Below are experts of layer 9 (counted from 0) of a mixture-of-experts language model. Rows are named gate (a neuron's input weights, with its number), up (a neuron's input weights, with its number) and show model dimensions 0-95. Each number is 200 + 30 x the weight over its row's rms, rounded and kept within 0 to 999.
Before each expert's rows: a language model's description of what the expert responds to. This comes from a sample of Wikipedia text that the model never trained on.

# expert 10
Description: Word-initial consonant pieces. Opening consonant fragments of words split by the tokenizer, such as st, f, b, St, cont, ext, as in st-raits or St Michael's.
gate0,228,217,215,221,180,192,164,223,192,195,141,194,197,187,153,198,207,188,194,209,192,198,220,182,273,267,223,240,211,254,184,190,196,195,206,170,282,189,236,178,166,197,184,243,178,254,180,236,215,239,181,198,169,196,196,200,152,188,128,176,188,192,261,173,152,196,211,217,169,200,205,194,208,238,149,165,206,187,192,217,247,173,189,187,164,191,182,189,198,195,139,220,248,220,134,186
up0,239,223,172,184,206,176,221,188,206,169,195,201,272,197,162,187,240,280,213,153,180,191,201,221,224,185,232,160,222,253,190,180,189,244,227,168,220,232,180,202,224,237,253,231,167,223,184,160,187,218,175,176,156,179,181,215,177,215,240,170,229,168,190,206,202,198,225,183,222,193,167,160,207,217,211,192,168,152,206,164,146,161,141,213,254,222,233,177,189,220,206,167,242,163,247,163
gate1,216,180,245,196,216,201,188,214,207,226,242,163,211,267,228,233,215,241,206,240,188,162,181,211,195,170,208,159,170,188,251,166,150,207,168,158,178,215,182,212,220,253,184,198,187,208,205,181,216,162,184,189,238,159,178,256,262,198,209,159,217,179,147,200,209,159,182,201,193,242,178,212,198,142,186,179,235,165,200,213,192,177,186,152,231,226,285,227,161,199,168,194,262,179,223,193
up1,233,196,194,232,212,257,220,196,203,217,207,120,233,219,196,231,282,192,174,202,170,129,198,151,186,213,246,218,139,201,194,170,202,210,168,172,244,183,218,193,257,199,226,209,272,227,143,178,150,179,205,198,206,186,216,256,212,165,215,208,228,215,138,213,202,232,212,196,181,207,176,231,174,169,226,188,215,167,164,180,202,168,200,165,176,198,209,199,214,204,162,200,158,189,186,163

# expert 14
Description: Mid-word syllables in names. Middle syllables of foreign or uncommon names and words after a capital initial, such as T-os-in, r-ans-om, M-aced-onia, Y-us-uf.
gate0,134,204,106,204,220,215,207,197,120,184,233,182,182,163,162,211,205,227,190,175,240,250,155,207,214,212,149,202,169,227,200,233,159,169,179,232,198,235,206,164,219,226,189,193,227,243,201,142,178,209,266,166,205,221,257,189,178,210,186,254,204,200,176,161,244,186,207,247,211,222,198,208,243,208,197,217,167,203,221,198,209,184,165,164,220,223,169,189,198,250,197,221,167,196,190,192
up0,147,222,229,227,178,198,181,242,170,171,197,215,185,199,174,264,183,204,181,245,199,208,236,210,151,223,178,216,173,206,205,205,168,206,250,225,233,152,141,224,193,242,192,187,200,213,274,195,181,171,250,201,212,204,202,175,170,146,175,236,215,215,160,249,192,156,245,209,171,235,223,179,193,164,185,250,211,217,199,202,130,159,200,269,220,152,191,220,180,183,155,192,195,212,203,192
gate1,235,215,178,209,224,159,191,214,190,206,238,238,193,237,160,157,222,155,191,146,216,210,202,214,238,219,153,230,175,221,196,162,214,190,186,178,199,141,215,210,187,222,193,176,239,224,199,170,121,160,217,246,303,194,225,171,224,207,186,187,224,224,243,184,203,206,215,206,229,156,174,224,240,238,161,232,200,195,216,187,137,158,204,185,168,220,193,166,238,215,199,179,186,205,196,259
up1,185,192,208,188,176,200,205,262,208,196,185,174,192,207,221,182,212,209,210,158,197,167,185,173,199,239,223,207,205,238,179,209,254,252,187,163,225,201,211,225,180,174,193,176,159,199,194,213,223,187,214,244,219,174,133,192,201,177,204,190,284,211,189,230,250,175,166,189,200,181,210,193,152,176,210,173,158,182,277,215,242,232,181,238,286,235,178,235,190,238,214,127,211,222,202,150

# expert 21
Description: Articles and determiners. Articles and possessive determiners starting noun phrases, mostly the, a, an, his, their, its, after prepositions like of, in, to.
gate0,231,181,194,185,201,147,192,200,221,199,253,212,245,203,238,206,169,171,195,201,213,244,247,220,195,230,122,170,239,152,189,214,265,246,174,227,202,220,236,163,200,165,194,147,229,162,205,280,189,217,185,192,268,197,229,249,193,197,190,174,214,187,235,218,200,176,234,207,288,207,172,180,174,155,210,205,192,184,222,188,185,205,211,180,156,204,207,187,233,207,182,211,179,179,168,224
up0,206,206,221,264,143,208,215,201,204,179,230,237,200,189,228,192,219,205,171,181,168,241,166,221,209,200,135,187,204,216,179,154,152,158,231,255,237,237,226,212,226,241,148,178,206,211,239,200,189,203,194,194,207,207,266,222,169,203,203,251,168,210,148,222,199,171,280,206,222,199,179,196,217,219,196,189,207,248,187,151,232,195,210,239,206,176,234,179,221,142,183,148,219,234,151,208
gate1,214,169,149,188,191,211,190,183,221,252,239,217,206,204,201,236,199,226,179,182,191,156,160,224,229,216,194,217,214,212,162,205,160,162,235,226,186,170,165,254,232,208,165,179,205,215,200,174,146,157,169,177,192,186,170,196,214,217,209,198,179,163,233,256,248,180,228,200,234,212,152,245,169,174,214,189,167,224,195,165,238,219,192,221,263,213,151,205,217,181,226,232,244,276,131,234
up1,237,230,181,251,215,186,186,188,163,249,182,248,230,168,200,183,217,203,225,218,205,254,220,179,195,178,220,191,150,197,150,241,201,241,173,156,173,168,249,193,235,249,214,217,211,202,202,190,176,214,242,199,195,206,198,240,207,179,187,213,219,181,160,188,181,195,124,171,221,195,222,211,172,197,169,203,188,144,186,175,258,229,210,195,147,198,202,184,207,246,211,145,176,262,189,113